From a checkpoint of a small mixture-of-experts model trained on Wikipedia.
Training: a variant of SOAP for the experts, 309M tokens, 9427 steps.
Below are experts of layer 2 (counted from 0) of a mixture-of-experts language model. Rows are named router (the router's row for the expert), gate (a neuron's input weights, with its number), up (a neuron's input weights, with its number) and show model dimensions 0-127. Each number is 128 + 24 x the weight over its row's rms, rounded and kept within 0 to 255. Numbers have three digits each.
After each expert's rows: "gets" lists some tokens that make up at least twice as much of what it gets as of all text; "mostly gets" lists some tokens that are sent to it at least half of the time. This comes from a sample of Wikipedia text that the model never trained on. Tokens count by the router's weight.

# expert 41
router:109095136100141104117163113123100085166106093120116093136100141133088152090122170136121135169091133115167103134121136108142120165158142175153125076074108113110148148107102135104143127138118157115134095141129144149148140100110124123145190109126167140136171162105082168129140097148172134097090137107114129125097112084137136133114118102106124121134108133103092114140138100143119128150111
gate0:139121099137066149153170113122090110098118112141123108101137140127133103170142125123156129150090128131119138126136151128115131179127129113101123126105109125118152131132140114143127135141117171114107127134135144085117122118155159094153177134165108169151134163102093182117141090103154130136120136090126160193118145120197143138102099106171134144116079089125141147117143111136140133122077
up0:127129148140125138140052135099155154107140111105166149134139081161150145136134096135114094103137096151095161130118103134129140138107092125137157145192124124107085144173081110134136155112149097121170124136110110162124115131081094125132105120077111126111093110142150093127144171118084104139143119158137130090142146143096097124152126166109144107125132149142125126119132132089110124116168
gate1:124109143138100145124157115172102100131127140162126148096137144093093123171152101159155136156107163169126108121099126152175143151135177117089146140131141109105118136161178108116134127149152130150135139169136179143142134139147133120119164157135145132141143110126111166123150114121162162140120162082092160164150168126087098174100107146156135105142114116121122119108100184113116104133138
up1:128099115127155119173146125107117137128109153107115130098136148114108150150137119170106141157145118111161107163140127103157105154161157135118109161113176102164165148130164156109148145112117129110118125139110112166158131089119122138153109156101161104164157089104114139138155123136099157136117098120083158160157153139075094160096106112158111088141110155122115105129101133139098107196123
gate2:138130130140078127110138128094102150108096150144168149109163127173104146115097150098105131185176105170105113171124132128138149134171128131137142174151140077132162090146099102146105113126170146126112131116178166153136099139133107149121127128166158116122159113113115150152155152129121068126118132097136139159158134111166131120111152115125093118096146136110138141133132170148141100142114
up2:114168136145165144171136101115152125106147123163139165131086141119150132085095128132106141091119150140115085146089152101115128120151096124107160132117150170112156063084141090116125108118090109133122145110165138122126149143138124151139081144096126112130120132132144131110113120137142155131147097147158146120099143162134141095149120133154135140181137104157124122138109105092123079178190
gets: "en", "us", "in", "ie", "e", "ian"
mostly gets: "ić", "ski", "se", "ović", "bert", "hol"

# expert 31
router:135178075188146111158187192146068096105110126176138170098140154106094120159136135122132120105113136122093119148120110138148118135150166123097120095132124101158139154127112098140118119104137121100109146100133136134122105135138145165140156128129136151126114114076148119121143127104104137129124138117132133167146144139119119154140126137131148136121120133165165078159082116121172147171101
gate0:110126107137144130084116148136101097115097110133134082112116109111120177107121142137120090137110131123102104143101169148144076133183148156116077099076103113102132180124151097111132124116132113100140157118157182116143123113125093124148139150105165143190088119145150107125173118135167112140110143121158116133147150102122126135110104140132132154114161140092126127165083113125138137136093
up0:118122124096123144122112105112113142093145160166142145129099183154128135161135094140130178157142170107110110121139145110183133132147102113130125159105111136136132111134097141149115170133133152169148108116124139151116142140131143146197142129130116134124091106125137191099179113084133119151142109084144149109083127159114118154135166072137109156126134126104126145131127155136118166082155
gate1:109156148131128106116153133110121141157073108134077137119084141136129137153098121109122159144098154070101161145120106115143099120143117122124103136094115115126144126138155140097123105168100139083100124048115102139106103151131150127155122134075161166091149119116147174101132130133118153101127125141058130180126139114150124144104121127126111115153107131130136141116134098111160142149168
up1:112148084120160128147120140116110141108101140134161133078104144123116188168116116077102156171103124126105103115138133083154123092117144147105141091084110110099143160140129129179131122155101135166151124107122112133128111136121128126164102178137102142135099092120131078112126112136154096148144089094120103165101123114094103114151152110116126080129135126118099174125117098134128151155104
gate2:135137116151140105137142168103136100124131129179125184115132122128126142123119135171109155141139165121098124157140115097121125154150110145112130133073118087113109144097118105131097102136142140103119153162125165102145186150135141112143172126159129149150116126119144133165136116106083127120135138159144121170080150149169142156154117113064160088122132106105116147169119098112076164112127
up2:138098124117124134133175093105094115154143162198127148122065130139129093136082117140101143139161098102112145113118086137136112100147090091096101138111133130124119128081121071102109097093124119116138152134154170075145161139145117144149109113127129132163174091132128147138177110109134135112126174153115103130146129150129176134134114121149109127122116107114107106098121130104100144108118
gets: "\n", "ly", " also", " in", "| ", " is"
mostly gets: " later", "\\", " can be", "ically", " also", " created"

# expert 14
router:109187087150156136156194138135108116104140131152125127071145139103114163183086149104123137155104123111137131092142165160119130115145145140131116149140126104141167138146157093166141167107119131136117130101141094146117099127099110180100119135094128153154143146116157114169153132097114140152135101127113140160110143132130150119117141140146138121169147103136140097138084120096171169152116
gate0:131124128123122105125101141096116155104144139119149151146138122093102075168091117140140112126122162099078139126098131110092136111142131166119102119132100136113129130113114117157137126161094094134105130109119143177117090125185092116179110150139135124123138091130124127155126113126099126168193118096173120135188113109113120165130104131136128162143081086153144102101128148084117156127107
up0:134119169160113150183132132077103102096146117158135138110144141142108136149104097145111147074110137131098120120128105118171067131128144131148119111121109119164144117109072150133128138131075128155164112161117149111135162110117138157164127181088107100094139113131107099140109117172122158093159149099081094112147130145130130111100109100131149142112121101118154108105112141153124128161141
gate1:128123096138158162146148120132105126112122143148183140139119158133195118091144145156125121154096148100098102157088125173098142114133129140149115136147105124139147116156111124182127109161119122144150112103124116162138101155147138149105130129135111139118069097095121113095141143092108098147104109111111073120107172094121185117125122137142068144081134112176125127120144112155138121127130
up1:127153124119099141144136141129144130147134137103139135112112162154168113184113177157097162179113131155082095155091148121130130137117103117114130131170111122160128119187155122120110110134112127123130116085104124155116141121131118130181176096125113074128152077122121124164120112107150144143117171118107124150106139129108094141070140137103096121144142158159128120133099088077126113141134
gate2:140124121142118126159116111126124117120096116160128154076139127123149084122167120123101086113148135074089134164165121142158134143114136119110124138125126103163154131134178158128104110112092101133110117123150141131109137095174161162126125163081099114089101143106069082165105117138141117166163110175146126164138133112125138111164110158081116123141144141148131167121134152134161103115132
up2:114121181113144147114095143157099151109126113100173113117144115152145139119126131133131095146173137100111143144150114168167135121163087142118093134092119039119127139148137119128119106118109084104116124118132132123071129102147153103125175180106103106122150108147081105165141081107109114114119137117137119131139122116145098088128164172102128110133134123094149117158149127102112104135126
gets: " |", ".", ":", ",", " | ", "|"
mostly gets: " |", " |  |", ") |", "|", ";", " |  |  |"

# expert 12
router:135180085189145126169192172142066111057141120174122160081139132138120110122146139114112141117125115096098109137109175156132144118145141155103127105134126125153161169156108117164135133103117116124131146117128143137113120131146144163130162115104105156141109152126185167097143122095112114127148140125125116157137126148141118134148136117128154111118094151130129088150119118136132155138090
gate0:132130150174123150147106168136105136149144132123154134134137088169185129120143092140101150139100141153129116143115077135152117114142152122155158070098105075153115124141076126128112117095126144133131160134133123112120124114143136137157148127118126127128124102110110183153153148129131108110157102183096100151142134153139132133102116130073090127115167139152150117147149160110082181158099
up0:146143115157142090118129126109133171118158139117152129094116105114115158114187139126146163153066141139115126141142115109129124161120134154159119112112114180162100101127104061131119107092095125149171146151102068112141145186092142139150108123082119156154137124148084139156096157120141116103094094130146162126142122140154150148108141136127123112129146147122095138127107125152108144153114
gate1:151129128175102126171137131078094109119117137162107120102114129145098117158150087151126120142075135117139175099132121137164125095179153143112137135126184089130141114117151152124173156111157129141139148095112110123138125102142129133175105163107135129133136114133125193133104137116111121126141124084131104197129138136118127130115115104074143163153127105139166123108119153074137142118121
up1:138132089146151130069139126076098143099153127119109099127173082155103142121124137153117087165088136151154137128131160139098125119110114148137094163144146137126116117151110149152137117105130121135169125104123145098121123086133134155123097132134126150135131141096076115105078106123094123157143106114142087131160131134113147167166102130127165147143118152157133127092152153114193156121079
gate2:149172155152144139132131144125146124133186152122121136112121131131122150136187159129139153134107122117125112121121109128121133134092113150115132169140087131118133161140128143163156092204159127105151144142130120092118128072145131111118128118159113148220120128090099140185152120113126107109087129147142118099161131124120087110088097144146110132128155142142131104110098173125125138109105
up2:112150112101120141164130116126128143156145104122120128140135106122129125119133172170153119111117165148128090149142135129177127144153117084120164119130176063109134110177134131121135106139160129144118142166154148123119127168139137133072142105145136150105118173111075091135102169134164093134116130128184119119147094117123114138109149146154099193148137120144136176118129123146094161135151
gets: " L", " The", "ol", " |  |", "le", " E"
mostly gets: "994", "993", "; L", " #", " | MF", "| No."

# expert 34
router:146176101164124140138189178125066110116132125159151169083140171115131124144150121135122109132131104085102083145129136143138138140153138141095126102117094094164138160127090105160105128120138129105130147136139148092092085112114152151114150164142106142132100105119132104136164135130100147117166168123132101173152152179128140154139133144117118117137104145159135090134098118113125141151106
gate0:181153101163150085132119144120080132118122134186117139117149159093121145133180103120111100121134129156114113105141151095139142116096194155137109136118125161166105144172129079123120112102117118107154121145149141124101084134160117159138140130132121162149101145110160117088148105122120104138117128146125157104152136111156115125162167098075139147105134141109118139165090134123117142082112
up0:130141159137115110107098130107113134108158079159154091172126170154104112118119128190153125145108144144192125144172122155169143123127155136090152103113106121157118134119113097134115100121102113126122130089126107095108084136058157113126114137127160155105114113094153119096114143147150109124086158136128130122107140104127113119185121158115125140136104130157124149137132176127167132093126
gate1:096121122142096122092135128118119085137173134109118105112156144139134160124138168106156163141092127113099133124142150183098119127067127135115126107119147084143131149116107149130139142116064146132161150098122124124120100119133137134170136167067151154103099135109085155119119104116088111148114114166080125132118103123127131159173130115109150110187128143155088118084140125126114127139114
up1:182129123128146135102146139118108160119113163129108143139117155130124097138121151117150153136156114089171155151146133138141128130131136143104134116098106098113149149115105126115121095118060135164146122126173158136081127125114147101125160152135162124153116096100148169127153083134071119148125152173132146119097146126117149158164128145144165121175091152119092180103146116153125137073137
gate2:101125116154104098146132099155109071095084126133213176129142117110124110102120134137138123126125181136134174134142114142133139111125159136158128139115188121106139110114141160122141116126083141105102118077141096148118118174113108148124114139118150137105146184113155113120087115158118116109143122153109118123119133136130139119099109150067131140106182105138139131109118108173126148150112
up2:159080092132127147160097097144118147120142118087122110124079155153154143100130120116132137121111116152136176111140104144114139127134126132107132128105196165127085138108130159124153142168124102095133113110127105147144155163112074145113150132098100118113106097151141139089121127139156151155105093124126171156099078134181153124097135107127106114126120133100124178111123122173168141115103
gets: " was", " first", "1", " two", " second", "3"
mostly gets: " second", " first", " form", " end", " final", " East"

# expert 49
router:138163089147147149130172191166109136132125123155129150105175134134126153148107164113144162098113133080136138170115143138120125131186171147114152106136149106147122163144093129139129149108133126133119139139133126124069104120130161132107145137087157153138087137099158117088120120084124144086119140113122127129127120150165117168142160119097156153125134137137154097128097137087165173126098
gate0:095135088114133117100152145107116142128080133181150155123136141119089136135106134143171128117115129124123164139095100157098101166128152137115080159088117128138118117117109140132142122124142147096097086126159153130140116122111105155118131164137153145135133138133130132099092114105152139114145138110144170158112169107161160146180155090081154116141180150179106122161168135131094114101158
up0:118125110171133138119119210130114093093137108137120123182174148146109149091167155137167150132135133076110162133121141161139147150146157143122131103127117105127142103127135143091124114123159146137136160133126130141167127105112078138104142126110124162107119067110106111106128126149116152112105134105129153127135047091145140089141141104114121142109140131120103118177165131149092129130136
gate1:101174166151131118144117167115134133181099084130105166114109155079107099143138113104112143175086094123132111116093091124122115160184133110142163112116145122129098077154118090121122124111127130118121125097096118177138142135127155128146130167115131152126113139094139123116144194082162162115087167140118098152108106131137119135109137136115137104127092122114144126110129131141108153135164
up1:129138082093138130106155065092134133152142148131133170101145162155066120143126094120122133162153111131134121124101119121157130088127119121123125124151116100117119056138095163125149171115133126119127117149176147114187110139109132093118150118143148127109122128132124088147104155109176126113150101117140151132135113191124182152137131133114122089142153166113101088119120142150123101122136
gate2:136140093135149144115132180122139142099141131154116125139174153085140163157103113137125143108133132139099132141152131140091096185154136107140121119123114149153108097140123105144108157103140101118149140144128116185072122157120157132073147105110157171136107143094161132109114110121143117137161164161141087138149093167113150158122148129123142119107134097141122121157101142060153160107096
up2:155097154133140100125126129125109108144137134097109117118115146121160131125167111140115143120095119139176115110131094114156103087102142150116168128115120102157144188139134120097126114146171081157143137095142158120168138157135116095145116142124100147114126093125088158127158161104145164145165093138107150155115161098130097084105160092166165150165118141118129111140178140137161145166129
gets: " ", " | ", " (", "/", " \"", " | \""
mostly gets: " (", " \"", "\",", " | \"", " (born ", " '"

# expert 59
router:139129125107122146156116105102151132147145150080140147113120109114134148164149135101137143179089149128152161117116161141148180151144150117100102089108156105112113116142165136131133116128148122147152098115132118129137155113097135088102177151134180145162163126120112092103094079120149146141148119084138125099162176142174120139136168132154116145088150093091125133120093109142104105109106
gate0:113163085119113112119118121151132140127108144125148108147137128132111166191143154124151119166136153132134124121109124146118123170111114119134134152116112147108131153106125117172158128117135162152108123147131142152086129152131122138138186126138061135158107154109138157078175096140151151089118146132100178147107118115131118103124138100131127181121146180135134134100130104176149195145164
up0:148110122142123113140130137131142129087125156119126176147121141110119106119154096143143148118138126104146141095111108168148150116173145125101179132147126158183135119140132181110126154099078116111144158119132162130130115139126087147131079079149099082101172125144157109129097119092148114131123125133107090109119129158123140138157123129169121107158086084108171127109089133080137126126168
gate1:116123108109133173124164097120132125146139162138122128137166143110187098142122134120106117118115143160093153121133136116082109137121106065106127155160123129164145085110115165135158118130104120115116137149120105162122085120122135103171108100141103055103123107141174120130138122131135096139098114143140170160119147133104116100141132119134092158132169116161172093144144138084124087113099
up1:107149159126158141117132119146165110150148145131161155105145113109145112153135176100068171109125102106115131147139105095117097114111124105110144148122100132103112093108142133137118093120127217127132126139107097132101134137169133136116071094118125102151129142144153128181125099120089099116144066147130135152142129156137172168147136132131124155136129156146093117115158119115137096124164
gate2:118118144115141113145138123118126149140112100138146111117102128129146128154144120152148074110147148124149107157121155113098109158141128176118097136119159116128125105108132085108134165145178182113094112098113106097104136081163133162128092133144060121112147099156096170135153103131178100128115086100132137154117170151158167110129123109174149118123112160125131125119155134131146100115082
up2:090140128128148115155085137090164131138107136109086148119144139101147115158135081129112118111151104149134107088146124146121127094107144125102147125125128130155143121160130141098151139118115049087091144115166116138149156102142133128124136112106145073120079149145129123115081161113106134125159060136093103120083142116122089171125149135124137157154098160117137144150115164131161134142130
gets: " | ", " ", " (", " |", "; ", "–"
mostly gets: " | ", " (", "; ", ": ", " |  | ", "% | "

# expert 69
router:130108138105137113101187115156127104151130101101123106120132172163119150103101143086135101117074154130139098163127123132146077117172086160146092173087156103116177109144142153153127129140127138153140139081101130131115134163109141128109087094119157110114155154126117124139140157153140158106102151089170122124119101113124156129082144139132123135139097100093139115168120144133136151106109
gate0:120138133115161125126102102149114185057149151147135150120086143152105146122135134146132129106140131120105158161112135143173147108139132153116191133144082165126132154151091123123078131098117145108150145093157158125132115112102105145118130128125138136162159105112114151153120070105105159102160121159112133122159156116161101162137119113117101096095158123155135105118137108093113142159170
up0:157141112123161115131063111134124116133157128110138115121173146120151140131138098133125151105166129154102172090100135153118150128073124101117143142151102161137131190164121103107144179093122140132112125066133142128134140148110122136110134139118112124146132144125150172129141104105082187103140096142139109125152135100086093138161152132099124151088115103169147170118155125149103124128119
gate1:157127128134100066124184120096123146135150169125120128125102107161123113170151113160149149144118098138102103165138131130157111135131138120116125136143142127163108142120135181170105123136118145131148156117137083121150146150124100148151179159104134142114117167140121133128165131113162156136108162128116155195109175158171174129091115165121127079093108110110118128128148114131119166126139
up1:114156128120119138117165107154136109137110085112084118114138129174131179124126161107126114093146170096138096114058167169142123125152118134121085131116102105124153119138109079108146134133136143123128111134167163104070110111116102111105156127106104120127146126124123137107108108152076129099133107129129152097156124091118130123169159076154171144144096126121135116131118135129095118095085
gate2:148118171157124119162127119119120159111117143149097124152121110112162083157128088156146103116134112105145102113120129096128169142126148134069142113138120159130108132097157140112173140106125155156116154119128143130122105135145180140147119131151099107145160125186169131148130085150139111148167169171109148125101123110091133132139136157105096132084200134158153077145126131138111116121122
up2:174120130123137124160167117135165151125133131176117137159135122121143138117095155137127132124130108113100162141099098136113127090094148058116121157161146146101139135063144144094142127127116128174140088159129136138171134152140130105152205121170095136122124155134162146127105109117111121094146152148163172111079145107134156141135142127120155126124099079138131132109095118145099129121125
gets: "i", "a", "o", "ia", "ie", "ian"
mostly gets: "i", "ia", "io", "ara", "ana", "ai"

# expert 39
router:112151092144147129154184177103115092144127162157174144142167136153105122142100133118121111136146113086131118143117152144139171155179121134126150132100150105137195105157122086118130133126160129133126149135107115122094109144142158113147092122123127092116081126128129150097150151079141146136164107106120160168132120175114089175100131139130130125141100152136116139151108147158160136148101
gate0:103141152138140097161107130114104145113093112141132168108148180105184089129130155132126144160125106161137117105082173086122119129141140101108118159100108113111156135153139131147123119146160144099146126128132122125152127103120121132140178144150088151152122114126172110149147115103134105146150151089109108156134173071101166091110113132152134148116156201127106127168101145150136129113139
up0:112088142143193095131143151136137126102105114154151128115180078194124141160129137100127150112133129148136124126116109140142144194141120121122124172106139164138127106125113138134120109057135133092128163109139092135152148145131120108126143139106122112148133151151143139111167171130100130105156125172117144163172128163147133117140140107154104131166087128118089118092124127124164087148135
gate1:156130106131102106119131135122111150122085117142159157089127151122104160145155082113127101121152143154086165109080135126158129148111186102142122160137077166153132129122127092108125120062128101119078078103142115199130119112097142148109113088121121129146164170128099114106128135147105136136100119136137109136169115112144140117150147111107117170138128133111135143122102138128110110099096
up1:054158161115135141152092131095112158093169113131118129155161104118107135144109155130148129079144148088147142103125184173141135105119078149142106105099159115129126078125154104108153138140116114137132164133134105088126135153129138117105149128107156133157133158172135125155108135107171086115120129130130099142147149127136106098131170092138109126142095158141139104150115126114161117130075
gate2:127148086131187094111163121124098102117157137170133175117159147140117162135132106110101096127147131123063135164108107118125116143199126121106118106114125143139103137138099113125162124065102128121150156084146122112089132137112150169140118164139095124128145117142117133133113130098122156119109101114120122126123112117115146135114109121174140064139159153162139139166089115142148103118159
up2:128127144161131122154095184115131157094140112070097147127143094106130114094104106134117106139121122117080123111094114163161147157121117138102146147159129154100165152090135124143091151083161105130113126112131095159123147130131141081126104082123113152123144120102100105167118102110067122129138137130131146135126144177174117150143109132117140161082113089118139102118119119134138140073146
gets: "6", "7", "8", "000", "18", "25"
mostly gets: "10", "13", "18", "24", "12", "16"

# expert 45
router:159165084180144143134168172135069122114133147182154177077138182147100135165156151127100139135123118076098118151135128146110106109143144126114139121118131109161143158131129107149102118081130137111108169109127127130102117121154137170104134129103112139121095117114141133130161147065113133117151134121114131173143126148165124130135129146130128121116120132166162072147096133147130129132110
gate0:135144152163109159133144125139101116071146101176100131130168158165142116123118127139107136106148140097135102156121162133129128144137152116137173113133112115132107130166141118160124142112113151105154096129097122106064130127156156090132129162169120163191132098113129152088137099126094144125115070163090110120111136168118129151143131119082123125161116128093096175138111108156111132132127
up0:175117125138142122133134121145142145106135171126170150140167103149143101105113102091109128082132135093134143124142117123104103099135132117130079167111144109127130112153146173148079152144163105145123125132148077163103092167111137133117147129099130154154191122148083112123088129110154135129111158163111154113121159103093121121120142154140161169118117120131127174127134109112138102170174
gate1:171149146166114127160151180084111114126094148141123143106142163104135084172146134123089133086131113162127155170152114135137153148102130127116140105121117128140102135122123144102083128130151137129065147116120138104071104140115161168149156158099093149161112123101143137116148170088123129129131141121129071160131120095143120166124116130140131102138163143131109089095107123132142137107167
up1:113147162104146125119153121110134141139149148135144127105109144139068116135153161130097158142119146088156132155134115126125112144156112118136129148156154112100101151093124140129129090109113144107104143118110110149136077124154121125164113151109111146063112142120129123077108147110169174107111111143099139147093144133159179115114144158164117214154111107170090111143153145128126103144105
gate2:122157101122153138121137166097126095114117108126116148116101096142122141127132132113113152114140142146131149143125125121107138165150168160141109118114146102132152139109088113153152085123123192161130156131103112157099167121096116115097163177130161151173100145105189104111107073109135143178142097095122122135147148133115096136141087113126138143091143155169126132120120104069143124138098
up2:179119145132143157151130111158129142108140148109157129136179102116124176150133129116121095154126143118146144067142121147193125128120137137112114123114104173131116075146138142072117156112103071111131121137119093094125129133119101093114152094117113170142149180117165109099123142124132130083139168124127157128136127109145146136109178127129105132133106091151153111074128143132139153097140
gets: " m", " | \"", "1", " re", " f", " town"
mostly gets: " town", " | \"", " species", " district", " village", "idae"

# expert 2
router:155182071192162135149206197130077122117145135157168164100162149135129127140151133124132112123126124101096116134155132146130129123127174144109134137134130095147157161135112102163124140095122128130113148093139122128113097115126151168124139141105119159139114101104135139131162126082096140133138129115104126193156128154124130116129110155115135110138125132144152096137097110153160132144122
gate0:148163130128151106150118125134117121125098139162118130101124102131094119096141102141123116138103136112076123114143144115161132136129137107114088107152131080192132144138128081104117143084150118095116158120155127170142128166173133169095141119099173144133115139060116116071151149101137155110088145082157121117140108145161118123113141097125126134126176119172143092141100126110139139125126
up0:149175189110110120165122113108105180113168154172126115111127076127149109123113126101164120124116084148139131146127098147079127109159116118072122103135089110158132143136136123115136123083127153119103157121137152102141129141145105122121113154115163115164124145107093121125149095106117138104073170115165157149127109137120147145075147158098136130108131112141144124097148133092105133135168
gate1:145115108124123124130110161128129096149134105127153126114142105127173157113131136134133132124094100123137090203128142143113075137173122072138178122074134152122095097134123142131113124107123132121070119128126133138115102148122087138130097128103104125145092110112104140083123143110118102132134094185150105116131114116119092124091141125118204088134125144131163091132137091137118152131155
up1:165118148125133084131135130123150104113113103097152145100120100116104128136136100139129165171107100114137131130126170149133120095132164150151093117158124102069144145151118175123153118169158128160145084135138120119082118142167147133094113113099134100130135175133116155159125140142149093124145143135125094154123120113133114109133141136132186190113131145078076124122132110109084131088102
gate2:119167188129154107101148162116113116096092145145142122116135102115149113123093159091123143165121162180099146143123115100136140124150075159180129135115148082100121124134109109123137111113156143131059145098140110182118133081133111147153141158128141120170133121078168162126129120142165140116138153140150135140138127115138160119168095129101110110149134126140121120140123171133095120134100
up2:094121133135151126137141097087143110158165127136135118124125152137140133141074140175108153105107141130112155131156142145164103120143118100160140129103118110099154081140111114108063126106137088159101110163092094151084138102126159100078119161110123134151138093096167149120161129136148159143152113135125147139107082141119134125168122132134161096131160146138165138082151083126149137154137
gets: ",", " |", " and", " is", "|", " are"
mostly gets: " also", ", which", " are", " while", ", while", " that"

# expert 26
router:111129148089175095105120097167148149127120165131176099111153130145139126152145167115141115103145176153142136128137146126121110125136134125146148142129124158101117056150118105133090155137168138105113141134145105121141145157130117108147179093136112090105148129154168125105116185131096127101098090124122142135087133079156156166113130158158136124146129111091095088120152130131136150138092
gate0:131171133130140145102129152116118127158119108123100138125144146106077126164131153108121148153127137094079108130110110139107116119117102071123132128123144146137163132119083135120110095124086072142131154081143052119158153127138128156136116123101108121139072102147138087142175133095150126132100156108135138138141119146153127082120098082128127082119124070129137146126153143149128105140098
up0:144125130145094139149113122172147122129160098155123143118090124128159146133104101199136081109122131143131146119146126133152124170187197115139145141097109136062110131105131130107103152141145120127139104133148105089142110142103094111114098122097143121178089161082120123120087136153135099088128131136136083144151185131125098143111145124125161147127148118116121122116113159123132098136136
gate1:125119102143083119157095126107142137116108111128089186113183184121137153130097145144149125137129097089140148120111161145175091173140143138130129131126140083159133113119125095154125132107108160101141122120106168130109115097106131120121119135109152096142106071131119130167082161117102128147103119094133135135176099127126081121138147139119174115085129148168164142129140127149101099138123
up1:142122111104149095102168091132141154157123144129147131073133129149124129122164161123147169095156169113172129124110133110103145147146143144139139138145083100115109064119108095181172193152155108129108130114151093117122134189109141107142135098102135102123149150138143140109152137146132146091144125146139117121127116107129149152110110166153133144153118091114117066124139134131145152148098
gate2:150154121123194129115127113137139146133144132120200127152147138127120082121094109144097111124101133124104160093123107177134130091120129145155146085107147164081141116137101117102094156124129126102166113123122126115144124109108120167183142114128135128116150081170151138127146180114117159098127107146095128147115132140133159109138141105144150101190143123170118118091151159094107146129141
up2:126140108123099171134117144117115098156122086170116129101114124132085167153170157140142145106153119124122159143138103099162117159061177137117105142135143103179151094135140132103130071146147134116128131101135121129115132135126125149090152114095104130098161125094137123076135130160135119116160175093137090122143151099119107144115162150120074121089123122132148106141092111134096122114108
gets: "a", "u", "o", "i", "e", "y"
mostly gets: "020", "018", "013", " Directed by", "Scientific classification", "024"

# expert 21
router:106156120117095146141176137127153080134138140130131124116131095165122126107174139104140152148154114175138160161129157132100108162088135123164144129100173140129148152089165110154076105126154151167130135089139106153108129133139089111090098145147152149107124096110119152151139121132095137123081105116088142144146170115095132147130173139115097134134153095085145131100116111118104154144147
gate0:169167108133115117137142110146129111107117122126120142104101123155155126153116118114121122140108142123143095114119103095110124111147127166107148136110107180103094111192113129156129100096128133112149112188134132128121114129108132132144093136183135117129183130105195100110142115165142140130101148082147153134091083176119152141136092170127125116140142128172105131165076100131152130127114
up0:080134154123139156140158085140122112101108159149180071165100138094108128161127128081154126142136162159137153115140125116136120144117122098128151126107153084102144101130162138139128076175173150155101134086132132108114133148135113137132140161125063130157082143119097136148105129113165153119142129124126134170148164141150121067124144128132124129152123106105130170112157132127114128112116
gate1:138145129141134097164078139095088126118136111081171163103151151136161167133148137149102088088106140122129112133110187116125129120102112102145162100108089091103118120138125111140114168129132113129155108133080145114172160168151163128169115122120170173147096153107127147117108135131121134160118087106106112117164118156142121117116138069125120162138137112107114128124144125131109110125082
up1:118137127123157139146122113117101107116112114113073094159184166127092108122087123160134123172111163144136109111126166115153126122138134150119115136141171073145108121150125108102182130120110125072135090142088131176100133113109099138131151121093116119110169130101099160083102115105147139142141107125126125121112095138123158150129154103121177135126109133130101094146092101121169125117087
gate2:113131117145172121097152120129094117112107154133146102095128107144157122097112095128113142137146144114122114131144152162184148104123111124130155153096115121121129112105140152103129107081099122078101118154117128119075109121137191154137129166159128135133103151130144094103123142102134152161099149118069155185159119132123173104133091120131099141136164126145121106170125122082144121171096
up2:141096161111170140128073085104136106105133166155108125163093124130139156155103084156144104119140108114117128116139091124137141153102112130099138156139133142136114134134092130089113183157144155122123096168128156189140126127125129132124155133126143128165115099167101130160169103105150148135111165093105113096147179145126143105135112123175121108106124121161184155091140124144135108124123
gets: ",", " and", ")", ", and", ", ", ";"
mostly gets: ",", " and", ", and", ")", ";", "),"

# expert 77
router:142159095162140148132187166127048081084137136203145126099109145124122150146114150121110130122109132095090107115147146171132118120117151136103101137102109120140132140160132100154134147094158157137155174107160136097092109123146151175135133152125117160169108126104144137135161109098118102154164132104135135151154138144142122125144131123115123120115135130134113126120111108136152182149098
gate0:148139132164163143125109152106134136076073144151117145132137147074152143157170089137126113146127128109088116117112156106130158159120148140100116112125134145173155173139098105122137141108157109114136154118122096168131136129149122152123118162122123168147089098084111135154113157112078173139082141107112108123147130105147103100155087092121136124098161125131147117122106099145174166124130
up0:164156156120089088151151144129098120136119094158143177128133129115100131124120139070152119138107134170139129131102140094161162144129150124140124100145107130177114084114162138116132123168109161096106130096148148121110112116119102129119137114099142096156148190118138087117137117100068128121144117094131127135130189126167156129118103113107125108131089155106096110101163084137150130118118
gate1:155141128131133115118151139124138110177158142184152168115153093139150111154168109127154123132140140120110144146084129140094171135171116108114163143140136143132125145117097119176113156099088141108105134111141127139123101156126160122091096132107123145131143076112128125162125161155062137155084108165109087129157136136114100113114182156134145159117092119134159108118159118116095109108110
up1:152107121127151126167086140117134131148155141148103105165142128098115166153137109165084122118110109145152151139133147095137164107154157121140153075126145135130143074083106155177161138080075140075123141105128127116118100134113126089132105098121190101127104133111122143141067137151118150172126111137127116146127156130137102134129153133138144119136119123168139136131123091128109153169096
gate2:122124144151164113137126129121073132093126164194147152111150156128108116142124157127123101151140162139073102132101117157090124146108125167094124168089127121109109163174096113113157126105151156125110095074135160106172115140118105133122095124164084134136155132126089090109155132130137128126086140105134142144143135119115113134152130080107172114129085111128094153150116112139146139111132
up2:149134125136175123115134149120125114122123177112153134127155148148107163141135138092127117171151114151126166111141106109082126155086126148092168154087107087147085117147087137145140122128163183114124163070095120120096117144145130143122083108138122139159141108130103085166138138163144108140109162137119155156127124129146145071125106134134139150076131167112103115143151143106112127116102
gets: " |  |", " |", " s", ") |", " S", " | S"
mostly gets: ") |  | ", " | A", "; S", " | Sh", "; A", " | Al"